Experts of a small language model.
Size: 20 layers, width 512, vocabulary 16384, 163M parameters.
Below are experts of layer 2 (counted from 0) of a mixture-of-experts language model. Rows are named router (the router's row for the expert), gate (a neuron's input weights, with its number), up (a neuron's input weights, with its number) and show model dimensions 0-127. Each number is 500 + 50 x the weight over its row's rms, rounded and kept within 0 to 999. Numbers have three digits each.
After each expert's rows: "mostly gets" lists some tokens that are sent to it at least half of the time. This comes from a sample of Wikipedia text that the model never trained on.

# expert 2
router:547560500471557599429440558504539480525533437595541545520470419555610497469495428489489481548552433543539471472525509466474479510575552554500482503441546602419503458525531431583492518563530520553515426509555480508481590453416494483546465541473516485517509518449496453502479543524394409570455554560479449591601455562471480480546503558547543490610478477411393456569422561527416558407530
gate4:532551366444484478609451513511592525501531579497465553564543447582464569475525458559480443456502437548433489539496414516458416488527476489509576417500479472540561506545619517520551477494503576481524526567494402505417545482518440516560493460554438541507489567464537461606519569464412534513570480432502515491402461562522532480535462558560549571462477574505506504525468590575455475522474
up4:521452536511362498537501526526620477528471480458416481521477536571414525468556523487471545561447538542596496496507585430511545408414431434392515551469462497517476567501571481457512462534489526494531518471481424594501532576586453472438499439488527460492554450474525486606533497369497533460436533541505508465486562526598337450457519566606462473515435534444498497499484486536549388576599
gate5:522533579508525514437490484533496518545579472465490554407460548465574482465529479547404471566461544587454454449612454454443526484443538483573455455495396425530603463494473548475443510514453548470531616589415570544484582426556500493457482426553634566521600492476515575479570551480419528438544550456522469464478502589471567554488394533477512471478516517547491531424638470540440469485471
up5:497550481594440485498463545475504511450495514565575507476461484372486457509446417467503443596538471482400563516585538403525491424519517534569443457503464428560465506493484586574511456441484640580491564619450534569497481468481428435379565534544452430535495511541563533485473495451404554506489553520516505500404528652407527520528505507487457476539438444526459463446526525515545487449453
gate6:412531551513571504469485434428491507498476545504507564509540490481586507500506520483471463489437547447498534519540494482508466439580539557471594438399478475468464613486426545580479542495515542517500580591416448568538453644518558548566547419478516427565457524571533528430563410361553470529515483494523535470589490416506483452525509445518513446494456506523433494518470476533524476525499
up6:447452475468602509502301459464579516517577505544515561488522528602447485554479540516626569496480487454556484509514501450487507480463435466477558490467469497494468456568366506501531471479472587554496544579436553524492500500557441560474448469594462535466548521550538480427399414454534521516490437392493589463567513426475439564533446491537399515558446450540501514593538481477589482396458
gate7:476499425563565446432496441503559391571501478506506474560476501448417608518502628557534396552577571595529471467517491451441441441431500567450401437526490527522464542469519533595454499453553460551502519587505486517458371476411477591530572582467462570559508545485567519525539499478469517464692435549461464519452484465530525519439422394493596584394529447575544494526494545497538447504494
up7:390426480554469508506577565477536553375553475421511427463505498548498432467559543419586491439566522573522435457457518535544494537469427503463499475545485586570597560378450546498544565487544532546452454460446442498444493522517522433475487501465463566446522432494565505417480527491433470519442433491520402493438545491532584502486460598462512525477555461489554562538462472504532504538585
gate8:575411481546502480577479489645502518522462556455508505525542591536421480470466600594659513447559518566433492466446500524411584465551574491477584497603534546479522496436582534533513488518489489535488465581495521537511448454464424473456641483532589538525494523517470569474581423461482461579527465510389514487489448513524577557439503532531421514545493511471517502405511451422502421585599
up8:542551492485566551540533424478485493410523556535469502502458525565475515435501606533564559459531505458471489439492490490549489565551437424607612581520483553440501516481458490504489564525543505492568530476512506531529573545523459441383350479510450428421494532457416538532419433475492502446444500463403560492504456530500437541449505364555410516524532497470459508476458561387527536568368
gate9:481490506508479499471537471529465520442497552458533436526557524479416484475589504543500556520449521530563498484564475437420447526395420554489452547502629511598475494525550537406402453458495564542500548551363575533451475501494456586478586472545520503524504554498612478522518481484515551611465382508485429478494539533452505573455614519546516529474501466396536536415581547461482502538584
up9:485482447512504526538540452296550481494504477459505550528544430470478499525474424547457494532486507454494440483509533598539442505491608586468522473456499569477560563604445513485479496520572457575538476559423601528495513503481491543540486500539511453469465518459535494428425541566532538564460474511535581519509610471464377566499444546460493397446515517518481490487518542573396458524549
gate10:463484519563461496443563507596584477522451523448483546500562622560466510510475532530439521527487535359460418522487474467508506501437503513548510511442526489501585461555506568545398469600530454572459532604463511463530510581497432445448551490534516436502615516526544564470576530521555560573546502450442392566528505515561432421403479476545498383503505483575470424535509543454473513554550
up10:521498525543587519549548474458484459534522563538456468568546497444486525586411496545521504443488481481477514454469531418635425503515523474381575504561579500494530417459435410500497414493508486514541495473490564619492511588460422415436440436458466474432523482466554507502527544558511445433470470457459391475459431496466493446531541475524489559536557588351469492549461503502419558524485
gate11:479473453426448460448536491462588528505466419555522582545579499482478524497443500487509489450551588513426486485516622519474475394528533538559490477476501553510533515514512558510503510553621472475400598478440590577562523550414458492488488567535471464548389572579526486462477545568552527488503503533602391471473537361409453489505442457575533515537424573597541434541503516496552515523515
up11:442520528471494544571480420501495590569473540452507442593424533423403423490550508475596496540492536606601518533487516383516421535528473513575448487541403593495548464536537490501453535568441538472530489451517536488433523439477416495456538563432436521456578598483510561555533560579469495537460510469530396562429508543435423581502512489497459525494502441609464540470504485508533529487525
mostly gets: " H", " W", "P", "T", "L", " University"

# expert 4
router:461529475523518580439465527559591502565499414575489533567486453562550499470448465520523535548529448555571455500512494471486429515487538521522468471475516605442551440525580492588506527554520512591490450503567484480492552442437514515548461517491535435548452564426452492501445513490434442576467483544458445533543429560454443499560519544551531480594512451457399439601449536460428565429573
gate4:498483451554573611546500549413595537434452558505473377453498492462478466526471572537497431494484534500547477513452550478374513508497478525458417455449412500448487481487497507485518532488466493599532506547517426539476460497516495507531538592452509516458503522492492387529477503505413497515497481423602500553560538536536501498482570507494491563506505475482617501526526507516353480493476
up4:522460520516515488459420465574494462488544502481551512498387468515423480473468459494572475534533594533548402493541556579546505573545442493539560485478467514538472450468488513494379428500595572586515434387518423456544514544458480506522468483534477551359479522544655510449544508582431381523453474500531547565441573486517525481533425525492523602560434487503487534521397505528500453406521
gate5:513508502597590534486466453530539501414511552437476492493371386476518526524520500504482495577565558438530404491447516509461449602541472483557487434529494546536476509519491501491412574616513463518571502488414537548584460476529508474562641533599447463448491533587462475441456510467481453477548511551543470449464554441447540499496564471495497480458440429587460547441510370472441426418546
up5:518488544493515491440504471471466546424546547505487479545571532540562458504504491468534450389464520543496476477516474489545513502470431503465463424429494559482635515472526552434584350493489492448480386520533499534460464454506456481524477496528514524447567500495527481525471457453506463481501515443550410539446520489466550426527471405436422484506516524500435418528457466578551463592495
gate6:523543405499427565566537423480570485510469625533498477488602506467487560457493583584542517474473497472468586479528537444541461471469558436613582474472537523465536560472561548464618433453486556425465519478415541522439476618489505447417454465525472465471532474584541490417542503532518470484571556580495580455469500479599612502612459508545471499381525472577487589523571505477526465433502
up6:439544491495451493531611535477576502495450501485524442534467525526518634457503556570467473534499417488472507407507516415518570456468456423603487443560544551513523500564539402454428430506505579495485499516502503541479501463521496456499448366533444465501460525468457521497521436542496479591510491540561507478539478541492587528575456562475536491455448457359520582407478506509515509501489
gate7:547542476624444514605507535512546452445499441486510469444487530467485597485400492414459492450521440529404525396479520513501599441510389531584500623480505479439514504417470507505524530494537442532445538476454459543444479501474503464470481426467486404483437467473496496564477495593469466397623482445422535545577487544515449459409457449570522497469516491542496508556544472595419525596527
up7:446469486632471597577475466499477531450454493456520450525444422522542573474641412487455509499532529494590547585528629534535505530521454505589452483500428570508447432510488598449531513495460512518461505538566437485538395490485541483411392489375496573491500523587431543506495523537464455487538430537474436473499481486429502484490553500493473485569572501522435555472488532597528522551548
gate8:528422553612516450546452505453431535559464545526545440568555551484484492487419537430469509462509505500495458505575465470523517434487463483489494501534551539371448509469510491496481558567475452494480508516460481498535500410454519497468483507524518496571454476530592581437571559492454401461540428534584544457534502546508504483421505523496420480537508499566449463514503490494578588562474
up8:471600568462513519517475504481560494475572556482504486477538570528510515538413593504511498519448435474442539405422511539428547528532575466480587566417415531526524471498441460484506386406523460469456518457496580477524574593473472487470518472466500485497530563460476437513436529530622527570493503494508429535428552483467456502522386468569609600483452491486557541410500491488407444450514
gate9:485537499482465480530518431523504638580464580599464505569462540475530492528501622528536503482455489488521531541541504430468479425524475479494471468525427461579424569502506546472539428414487509530549524446546563524548537531467381501400592522542497506523519438501548436498422451472557471428560438489396604505529499443560480486443455498574531559444440524474497483510498455578540446555556
up9:447472586514512439505431425454547461439437445557434484469564520562540470539495474562496611494463454449461514440475470451430383468514464566495566494430475504492428568475498433390481469541536514465618552382567544463427502497540465485533494594543518510633510497507468542460555511551524505516453478534472421496632505509545559551519518371563384495571450489595504557398522650458576486488502
gate10:527484430517505432503573494435476528503531494550508466497463482472390577440503500475553432494537518490591587490561510480503574485512559512468568516455500508484501506466464584458444582456481590474563467468541586600518552494521545589457602461542502447496499442481500506477525485570495467469497499541469429603457574443475554498505555488538486506485493543477449495487474491514507591504518
up10:519498500484557478511466539512482467481514519516435507471510530541559547572443456511475611481437512451529589533438453436544516452503439533451418466523455446531483424513492485442625532503580525564496505535536416505471564464508532492508467510557387533555468497469537457414476557444439578490498506478501558522578574563497502466456493566542607439479512558440541481439556522471466596479541
gate11:425502491459482360489535545479442530585426500545433571406510517530462509560563547359501507443512503459515507443520540526529552523542502550517540550406535565510443517499591472556559496500539529422475515521513456481471445499528564481473532476421542548470531577543407531440533588481461588487504549489546491516530499505497571573449475513451427503412505540485437594495477519492543493407514
up11:465532508515486440495547487417453507554390407448497493488587480494467551539500517439430537461517481480564517479473594476605493489534534493540474486569569530487457592369487522485502400522540462459505521511577504441512492562492350491471395521506457581491434598523526591492531619583484492551522438442520492458489446572478492510466550412452508470588520539542436519453420537463499509526537
mostly gets: " J", " In", " New", " G", "im", "6"

# expert 3
router:515546518462537576453445582511557455548525431555562500514434433515586431432479436482472550564550460573534505504459455528472532500537590559500441492507502604458458457478558444617479547540530569534443445528529449468442607441422458471555430542499505438591516552453483525580465545516468437535482502541478444574606450559463442489503509558527533489594434452462451441582410535501419558440559
gate4:435530479453501418524467481491497511500451555514438469585475542520490593367641462481466457442585432420481560534453475431495535503566465508535627581460479597540526469555618453526610386529490509495593548534508622498514496490455458532464606505509540522533384542535528478458507467482463465509531520495593461521515550536486498524481544397458540518481528500481611472486513464504496497533516
up4:493481528502565550539565437470399564470506545560418511389480445411529443458408386521533490482530521521498473573502514484531502538450497524550448610477542440448518564418436467552517500559486556508524576475497550559441417472453493549500435471496408418405557475415458487443536529459512442429538546522482438447492513406438471507523532432523514474456465502501496524502452510444472496587514
gate5:576601448485464445520528514494542539520486513546501586520450500482465560479476498556516504520516572496491534488545428518444541580477547492446513458430509495455491527443432476480451469496438498475475586498511536475406454543558488507552592475518428488455584434508599533479524510479496408472464481483445496525569542546603490510458446521428544517443409487506443487523455505597531397482482
up5:482523532506474546398560541515581465498486554463481511431521473567410525437473433423493555434513455470497548462488460502409391587508514423549484612494493555479513503570474468540567486446541511529632539431450400467429391501533458531551502587463524557559443564392498543486476508515526436497445447495428492498474476420488489456483530500530412521505473474536476584419454448479482492532544
gate6:424519506559439466539512540595549490570593499531524471504397454508494516508591501493534428523533533441531491516607408478595472422419498494460548530566497572532450542486525543461493469599566552513442536475465449567524530502415498583475496516433478483476537487526590502513475474504573511438499478520429576533543460523492497470479535535494448541529617474571531594498469514475469420545498
up6:503582482468491509457540639524574532462580476537553514456536455645486439555485462490500563572551445576463525440456531492375535486610544518490399442456471482507490506462468451498569461587494522542514416535517484501553506492424487541539423439428583441501492487502508505444486473595312525471554467430550494448585535472521572459610488406479566500480401427364506399472439514454455534474540
gate7:539477407561559464423568457467452525497581429523475483554552605534592463577582562503517507531547533546480468486521545484469521397518536494569375461491453442538529418478482565532465437482498411508563451522501494586495486490478547481524540447460428499530455479480583528536558462506484516482579589448470510472479523554509460540476527496518415550439508616528541457501526515478520489446560
up7:615519502506564569508478549467352504429442493560457513383467500399495497572575407467501476513535555487411464549451524525555513527579532558453487494505536488573519529431507452508520464559455469460501547582608512554448497484514472441440541523566499550464583468442530550549537516511532447469490511452433463440507403528501516563366564558483457496547529415542447476504491521497568531496452
gate8:473472512497458504482437475452370439509424511437482485531554437451524556487560518537533531470516576518424513491441484488389473504522483516465530430524480493568475565527431502518466506431479494477474578543472388511488459550498427521557442467478520472500476553513528473604487442535541547389431514548523518626357547505457456381484491456550530535571456501489536513457491457475509539518509
up8:450555559501558581477482571473428448529411513510535459460467542474494547474450475498452528544479509533460587433552470439515528419552598511509516469495476426537575496486530444510547476454504556480500451521492475595476486618593518554513449477445583482563517498488453594560475496522508369553617522512539453503499529480505535483580495464476448444533521501609543527582465431523530421547540
gate9:417437456479438511517591453381520360508450458480551498496525610401594493500523471532393450454437546505464445498506532439528490556453548505504570590526511463556459442534410500444593466492506478554471440506517497510559544485564455537472533559533412439530485493508422517460498482507475487503538496446517541447478492526461444457522527466523494471481613534523585528544424520534513452550500
up9:529505397452521499467388420519514491486477496537529500522574526434517478447444434524587449548500616466473612554476510493512566535540393461430587513476469441551481538482537507518401561483508512509563460496553540592511586424568399512569528450496496553437541491504394397503572508459446490444531494563493488581543577433473504541532537454467511461572491418463435501440452523513489432527546
gate10:536460412491469502485502495505579472433505391396463486528502517497404521667616553527509530605490508488581462567486470484465545428506565458555627433390505494471447523537555557409566430410531463625447553499458407516430524473480545570543597474590449548520452517544485509445491480622489464480453477470519478569404519460476478523500469434594514528486502528485459477518552517511471487395551
up10:535480527443512491597450489553476577530567558597538574532493619581479476473437383560532431509549546503488503546589461546604460470490527601507449553455461486483520486442511487464506482485483444560589423517498518534510489490475529505529596507462524561457438539467491548497484514522566477587537475527456480464473435442527527472492455522471585561513549376582536430507534472526530391512439
gate11:463507520497502525522513446487461541484437464472457497529559387459457420599516476497530521496470517520583498483519436547458460511520514500536489439525566537502553522486545582639504517582580518461483479548482489481463523486464488487486513562488470532473574482522515577585550434533513487426448443526508464574553421540417487442545517443464352530479569511465521490531547489540513497523535
up11:496544567531527562554466468553506527465448577426548517484573519478502615444488515527465456559479501522571470611489570497459448465511526481417528448550487486539447498506425486538388499483508505492536524490500576470578499527453609397595548447488540489513430523479528473439566577455521496470415504415509447443513517515454443432492495587515520516497475464552365491636507487513454481499470
mostly gets: " |\n", "b", "d", "c", " May", "un"

# expert 5
router:490505531464590549523511538476524429519485466532547424451523479475479477483430488413586590515591488468537494470491447439427423545434553576538472554376495551437575470512479504552523497548556586505534461465533484394440499469504422458554481533545495573549504561471535460617467538517453490540453532515438506591537433563441524453650566510508588499494452482439446437525430566517505520503499
gate4:334469436560521483564477514584517452475573564460497564606559489472527542481505470529454557484473531556459469474564565453364473551496453497601502499501422638527520525481533484471472506369547530464518459455473473491523444497560452464496559477513622578441517561588469523548514505528481440377445475538484469467471482470545556495453499571523545501478551453539536528495445490518469519472469
up4:564497487511489430447363562538391407500416502584517452422435535581538551550499586530588492519408535492522584487552493435436427513522542493525548485500368411545530528564492514452567492532563466520494527459522521442441529430459517520446470552515546474488482510524480596476476538506418572454495525516547551428500526538480581476489581485506483472445465445508426508508494508493548427523511
gate5:523386529469517471440556517484506499434397516500471485512536498541528502492534530431462553441544507477477406479560561483541478547448476572490490490488407556530485503479532464498478499414454492518485589444496529474451484553445504548555601592551464522419465471534456484423531514546498560606459477482512549478506495487524508413484592464567533471500603543461496570479464528519490438489557
up5:443557497571507461577538449478445502491517510463489560461471591601481448542545515460404620467413472530502521402532538489563542502513514445463465521474473481465565494583485577508556519531430555470429409488542485465583479445519514460516472534475455498520549469400472487626481521569481500454501455585485410503495494466531578490446447384587524568533439522533568517448489460541408493483490
gate6:370535528471505519448510437539500623545527543497433545508583514456434473497456489498442538483505541462525543439435491584564521498424478498509584512421579503494512521403545527473520407432449487513502553552496505452573497443521555578542581543455482462495552441559456453515525524521441515480483488435587554532493513494518525460523483514432529480443444544535562496411571516522513379487547
up6:508504493457549507462454442498491575500427477477461562572518479546423481611505543422402503472459556509482410493432460561516503433537553468428567520484576462549537503465497507468514520516448475449496570533511481523538495458524497513496483537517470497487511545535482518526478557568425487552529535480597456507497544487441454514530487486504497508589381388566600516491551371488466449445496
gate7:555554412600464500478526512491458407430536494493526554473502579522441457502526408463632487530545597514606529544431523474514583493457501551443436440457470488509470577507540545556473478469527480523450559422501421549655555472481507455594432543388576497545623513491452457442560526521520508591547562477548600496502558560404449475526446340561465506440524495588497505527470437552496486491464
up7:431532441478437452559517464489373484410443444420568498476429509506487520534442462538576487592500545537511569484454439477575508495487465524486494493507459395553505443456521576533538533496518507463556481537539459508532484489451524491523538540422480503522549397516455465437509485493532550473518517496485516543533587494435426456498490486501535498415527561542439463509429446503581457536543
gate8:434474541503477536454499541593521544391429506491524529454522550524567538585544496470474548451547490487465524472554521494465516426613482536472542461468515503584427559483436478502452449522466467387458464527455537511488363533547525508504491496539483499461513398489479526526529510491570457515544529513512486505516474527461497512561493459553511594473531643519435474392579596508544470582519
up8:575486530471518518453488499494416395463540539394394499507551547578462495581484464484481469488505481447460489531533411436543491514450598477529486563507525488591503562461509419548544505549571526662560496550553457514472501471457614494481509530431551486553572489499565474557451500502556523495428458498471515528481467503532523475544492459498539489440558448377582523460474414476533573531461
gate9:540465453593463521404535506620394553549527468508552543486517585431545541566534477506529542525434554539418520456568560498457433515653550413488497445442499455508561524564545520526470546533594602555511423466489489451521542535635497475455531450617479495456410558568514522515556507467513501494492556483474438518490477455507491398432491498499504498575475555486553442458533552503506535528441
up9:537552555488528563555521513492471502435570409498558466517519482490537543467529428591477422447543464477583558495441373476465492457463535412544501495543552570637547529532503510489521448523626486484436511545527435468409543440488427559497446477390480437479460456563516488527421561469446575536531543549535515472441471511425466518534547642483495522501468482505537495523503502532541534507510
gate10:569550520480517638469522486560497501476499454501523529446453515526431567555463457508500418544519538508531546542509469521476473479590545401471575480487604542506595520449412557483511506477481463448508413567526588540481510583516422391532506510455642600440502485550585555522423518528442488520453559460435434622420534517496500443532563486513475438543439502445561551495538491515475517504478
up10:555476437503539607412551551426440474506516451558469532547556529553540513507525426447449525466513532536596513447516523452460511549395391480396582592480518516531472532517433542485501476425533537397517466584465503555543499517555503549547420508499513531486522506528476358467478460517460517483517474503473509466563458535605613486509513479513503526554560505417473555483518618507530378510478
gate11:391529516467455507460526477410426523563552500493471440490495495413478477500567532566544474530557471518490439446567557480545410446530511478530558534472404536456499562470471396576535380476543526462466506335539489603469408494510490407423484510571421482580561467504647475530462505536523512467532464499513452482419451390438573522565505567420540579541528582401513489533454528503448499543433
up11:462552522511581504511500561471421503438450573515508530496584488434522596504455487482469563553477473556444474455546492526497525452562534459548475512475465460395565450532421425375532503543460509607487523379489515507365507450519440427478523523487522484597522550578497457530477508487538474544522437498519427518510527546472528535534471526472453526499461569471518522478468516526529491540494
mostly gets: " |", ";", "el", "y", "man", "ir"

# expert 1
router:470553451515387558459439490492595476496537476593523534428514453472559473487498454530574524488409461599520462460522476415489593538438535580463485483409508509458398509517489440553480484462519517487466430457468485522496538449447407526521469553513466578500462569424463544391523555518448472448463535616488444551574415552436498434471566568501439583501525505500490458523481540513439512486488
gate4:525517404507514465577433553439512456525415595535454414535504516515418554442483398503491421507571468522501546472438558524488521350460542484483474552434392487522509439496463478512459537456465479484526478443519437541446482488522499599547519586513416501536501541448476531446574431481531543539489501556427526534465488481518468476473510506506472528573486497489571510507407461518397479482416
up4:537478642486534496476470466521529603496515492498465427480573517527499506443532592513491472578488534547567479502427495606514515472549447497462590520467471441441528517499470490557487442506425511408518549490517473470511478512469504453463514490501426432384549471422298516520505404540475551539480482493588463472407578572550477504542525520459540540498566507591486471499506568471601349526455
gate5:503469577434455405507449459608491429504437431561489475568478519482536601501459462479479494531404531504468569582520449525545494491516520541534506432511463536472514544486582457481557609522590541457462584523455588445507494512527550467491491485536483577556606536525467453364518524436510582535571560593523537547492513346537538508554534466539485493498500577516488473445432519585513498471434
up5:483606529595515508512461486509472583485478528479559534542452560479468509551431425470482563591515450458492507512600588477542458501453568513552566396474429437523417541481502586417581437541479515431527466616493542450453488571480593443509406526487435445510576492545450421429528508530445522456470495523495634513485497432454465515621495465548493484539397529504494495568435483462466538469479
gate6:417471414432519403353486572485541469507518451549485539608483533445438571484518468413504444509572533481519454433464399466516516505506596435546543373616493459493506531505394523471575544491430511449438493576485515442476492480574422416579460520613466517550518508504465566508460477480534516534418518590426633469472483598444488454442473466543480543513506409549522530584458507506470444576513
up6:512514443506494517513461494450468513591545547426500427601472519516555561532511426558469433399476494551558528490488593518488397397551498591505496577514486609447556570428531502518491435532434549427467431519539528488452575488447480531478553595441491513553475378601524519459482507491534470518498401500449473535476538524548521487450488472577537547536497565482459549492647614476512582518483
gate7:572558536589524430668447533514502560540473517508550381478543525467518520511443498498471490518604572632519434449488504564467557602446418509493539577482564461512519447573502424436494542559405534496400521432585624534501448519477456544434490497613530510396533532485550550493474516526578453456585558490574371481528559630462399492587490515460525520494487457380425558481484541430437384434499
up7:410561529444462563592620437523430626465534536557505486544458450550558472473500579506506595438477519541511535487478467502448573444470460565486389427498487541512535524522425397404538526501539546489461493557533480477479518550445468636484589383467425505446523471537466614471526582476504481542492492469519514521508486499515436504492528546444466477557488556524409581509532575492573540487429
gate8:441557464530473492542424486486528424471462569486461603521434517455457507510551601475448558540524486485457482446424443562564509478535374510508488513521514508593513531439556471531443603517434429563457430447457483470487460544514453605508518457495488576482587463510540561534565460584527518435510453513545559570456436511566563508463478424497545520505484500559444454453529543473556452577456
up8:480437539443507456441500477483558505480425532538466560436505437548553466519537469475542458548505498354423543450534467418536462516512475528469511440455409544543496547423479470506413494528481445438498364536514466485611486437512501615592424547578453444550488476574525573436547491553488515516458487550582512506491477501480490509466435420497558468483464510563550459431464484515580538558575
gate9:474490532513494496470470372516457545510426504492495417505448452477561547463468448442529425481530425469482487426552517441481518591521455583491602441525474395384423506514418506536489491458486505538482420461522548503488498524528457518477510483423431482491498523469473574532453475451575535520547458540463430443497447481439523596485524538525507475465483511475477447460575457432505549504608
up9:453477548533528518409536514541504531556428483402400582566487473473492518538493532480582508573469546543462477483535440513525443456446486470490517435441458461527511482554518518449521560542434478562523493541527547563518467473502422519492541475480526563494532467459536510529542551409544481483540462590497505522465535415583398515476520454514556533464448505498472560591513449544609498447404
gate10:490544455467484445486496563562464452485391501423567502492451602479552464444541467550466512553564499433514490468506513493588487553530506446564514517529446514390467487511505476445596566485434436447515530534493544498491519477516537476485562488510440529544471496586468475465538562495494498522528556453580519503581464500431510495425526406546582434487568579553543354378526506479509547498436
up10:522516575564473429522386493458521532615548580509508408437529482485489526562493629448461583444399538496452430550460490513530485463421496556475489485461478491545505459480511505550570425593523515532492519455542479445498598554482480514501513514516587445455522529399493616471449486543466446449492525515410451496460528480546518496548524523490414538475492534558489493442509477537522459470465
gate11:469475489453579468532537526469463533523520467528583346489542481437469483594492506492535561536510515465454462518486455485527464416551489484501549468387501478530588493560570509608484588466422480415568443550495449487485526338510502553449537455664504531435553452480409446511512532582617446605503468413586437413580489482560540580544606513393431544419444466527531465457513461457627543494574
up11:491498504488450474542517538475501481431508579524465486610541532499614490515482471468504422399521461509532489489521516431476507433323469540459463502504478452537481563465495426494563460575508456523456433443436498472454457404498500466426547507468472486451509518482578477467499477458603564477477568534417516520597563507548470408514460514488590510516434449490456465497509532601464468467565
mostly gets: " ", " also", " R", "er", " c", "id"

# expert 0
router:550565530466522600435427572507515504568471419570509536566446453578560447444477444480449545530531430540518468511453501500498496551520576560526440474468513587476482457528544451594488522536551563561507435504573459479458591431446482489564440579445554488579504565431450489531490562508433449561457528536500436565580441555468467514527538569571537497591441477434417418566422520476418549422546
gate4:444486515493424499474590451447562518456499550519485428526484473536457523465551590583555533664581587509495512497481513571459496435523432559482581520423520537455529482570470563531552504493443565512475456467539424480517492545417481519412515539565489445543498414443547600542469533493453490440583499478561447566478441488477482449552535495450522598533566374590479544499531447502458510584443
up4:466486580547555514467529443516525528501510530404423488438589457471492480530554467449454566534426520529410520470416445483558524550510551362458506504554544564442503578503500485517441397462542438408501474492412554518447496522555600447485531535405468407488403538452460459473529460531480406486592467469512482503597484404505513458410461551482471480507452563518467496489555565442548376543450
gate5:506449483505564430513557496480462502452519501439495539409507577352389474486552481480502523491595564524499520517541503594502538551555635467578399487428458493480441494467448510598511481524481435505474629498553522531475411527443513445593431495477479394512534503632530486487526486489501418500499537570566515486469494459509540600512471440471491481538496413470524582503537492496541458449447
up5:557460545509529463611481449395442508502475420439524483469515600539440457571402456507502473529455553569519471504505535551494543522541489443447612590474506400466416548476477458475416568574439467504527564539438584444454502583522458580496502505549488501433428470455561542546479557529429529486517521533422543543552476516466480529420597412463443461508507479506537473464448431423452519487463
gate6:461434454469544443464484628499474602499495449474596536523524464464504508521536572479389514587493513577443430474516500432458482527485517536458580454506444495479466564471425464515473499493600514547466446562430539433591446577476491527406450409505526466560510544510541505447517501418466492463518453500601525607562581479563498501454481529411535524459493569481539493550565537524531484438487
up6:505407493450457437497456496505592527513549459515495525520520497508538516434515483491496420532447447539533461413418487522544533451552442539584479458471551514438472501504547489504478485541516512441522516489536532319473418412464499455405448438469543401523600459520554531497542561448519502491566462472465503563489523452457447559533487517552494490539550561517496428535593512525479414547517
gate7:487554493521522472533507365605513561497412523526500473385561475372524464546554547475490466470565590555561479480529519413521437460449464571453521423461479504540434524577461463524469403416487525482583536527450524562477498416530531570461494508544524501418418434559498606510463501553530495580494560481514512606454477499480538493502510427531497498532560515496531547536558454572532474478530
up7:497534558469391519544517493523550462493516540468516526583509470485456468479579457560488485452479504548489502463602527485486552549617566475493467488510443553433493502457504603486529497547512451415500540565549403537483552462495539432553478523588548526388518483525544498563536522618476475528469415489472460526495539576538468539502469473610585536490517519549468459442468560496547502523595
gate8:414587418512491432665536503584567501418596494447555533492520427575538487499537462474492418524546455540585515509448554521425440514533439470507565526470453472493466567509556555565537570479534499473504533484438516561532489586521574489524518425499522495535452478485531501461504514440520552481495449492419466524445475501562567482524428534546569472431585497559511573443382507503466498424530
up8:526471491447587566448477396446477481471489434497543545433448514447488503541468552533507528551510557456573506516452572459538591429515417500565415448522473480471489603498593477450521540564412413407573516517473504441575515501449523556429499514510505522496544489450450398557545513491467515474553442504495477489431491537535583533425555555448552432446522469477469484439530422484532452485502
gate9:501510494536457474493494644444582500496550426517539484475465525514500509484414453553417515412539574455529436527595474463439477470605446434458542469540477492621468565484540548500534451479535521470510485549438540538469503511450386448504412451475516482480396433510475483498492513495577495467488566487448487562527470559536586485562429570487534610445486491489444490570551531543572441491504
up9:602410558463398439500500411521530522461525490394551452574527489490599447462522540471427463506552527573513458480544531510512505469465511511432521506497496453493558470458547588475570539447474487576483590447485514495587462576482504460512527492529609637549538515515446485559513474479495550498551446538530529592459523545596530551509532415460501352508477469563499596488502498536434537500469
gate10:455463503476514536529450424460552444495506526485493521422479539479449549480422527521534540465493518434502519462489523551547559575380477503555470509590461551438487550507483526540522478524490517542485429442459483496570451491499566480463518475520444543564505459506638607494410471553544490443600577571524458545486515471457568418469528547469445517509557458542542522537534560529461408437508
up10:468451489459460453541488517586527467511485482544523490518554550570472583501470541399606532444463520522487458545443523549508634485432577518467535391543549462392570561459440487519503495511522420482480409432524533463487532386568459489461462451496464463458433406531517404537503454539520505524481511548557508513477529602509512501424439562545534629527437509584475474526515427597503429407479
gate11:495499513494478385522382498440460487478558572570524524568449433583435479481494449608451486502475476553570519457545507521478560571481507540577529651476523521576557468529521486570480447543530465473472462472472598513467488497497614604449530384471381562485593454530589522472557518486495393453524496495449532554505543506506449519533546523504428554455559485477477581497480452529523553477589
up11:445443443590514548561521469508557478499497497519469404528451519462461471480498540534433477436512535519479497452476551485515489523410451508439443459501506438531577555554479455505554451511517453530570483447538507514519562513444593466551475477584492468591487551500443477438455396453452483428401483567381491497447531494617433511473444453484619507435512501445536475450546522504420475388489
mostly gets: "\"", "on", "il", "as", " s", " it"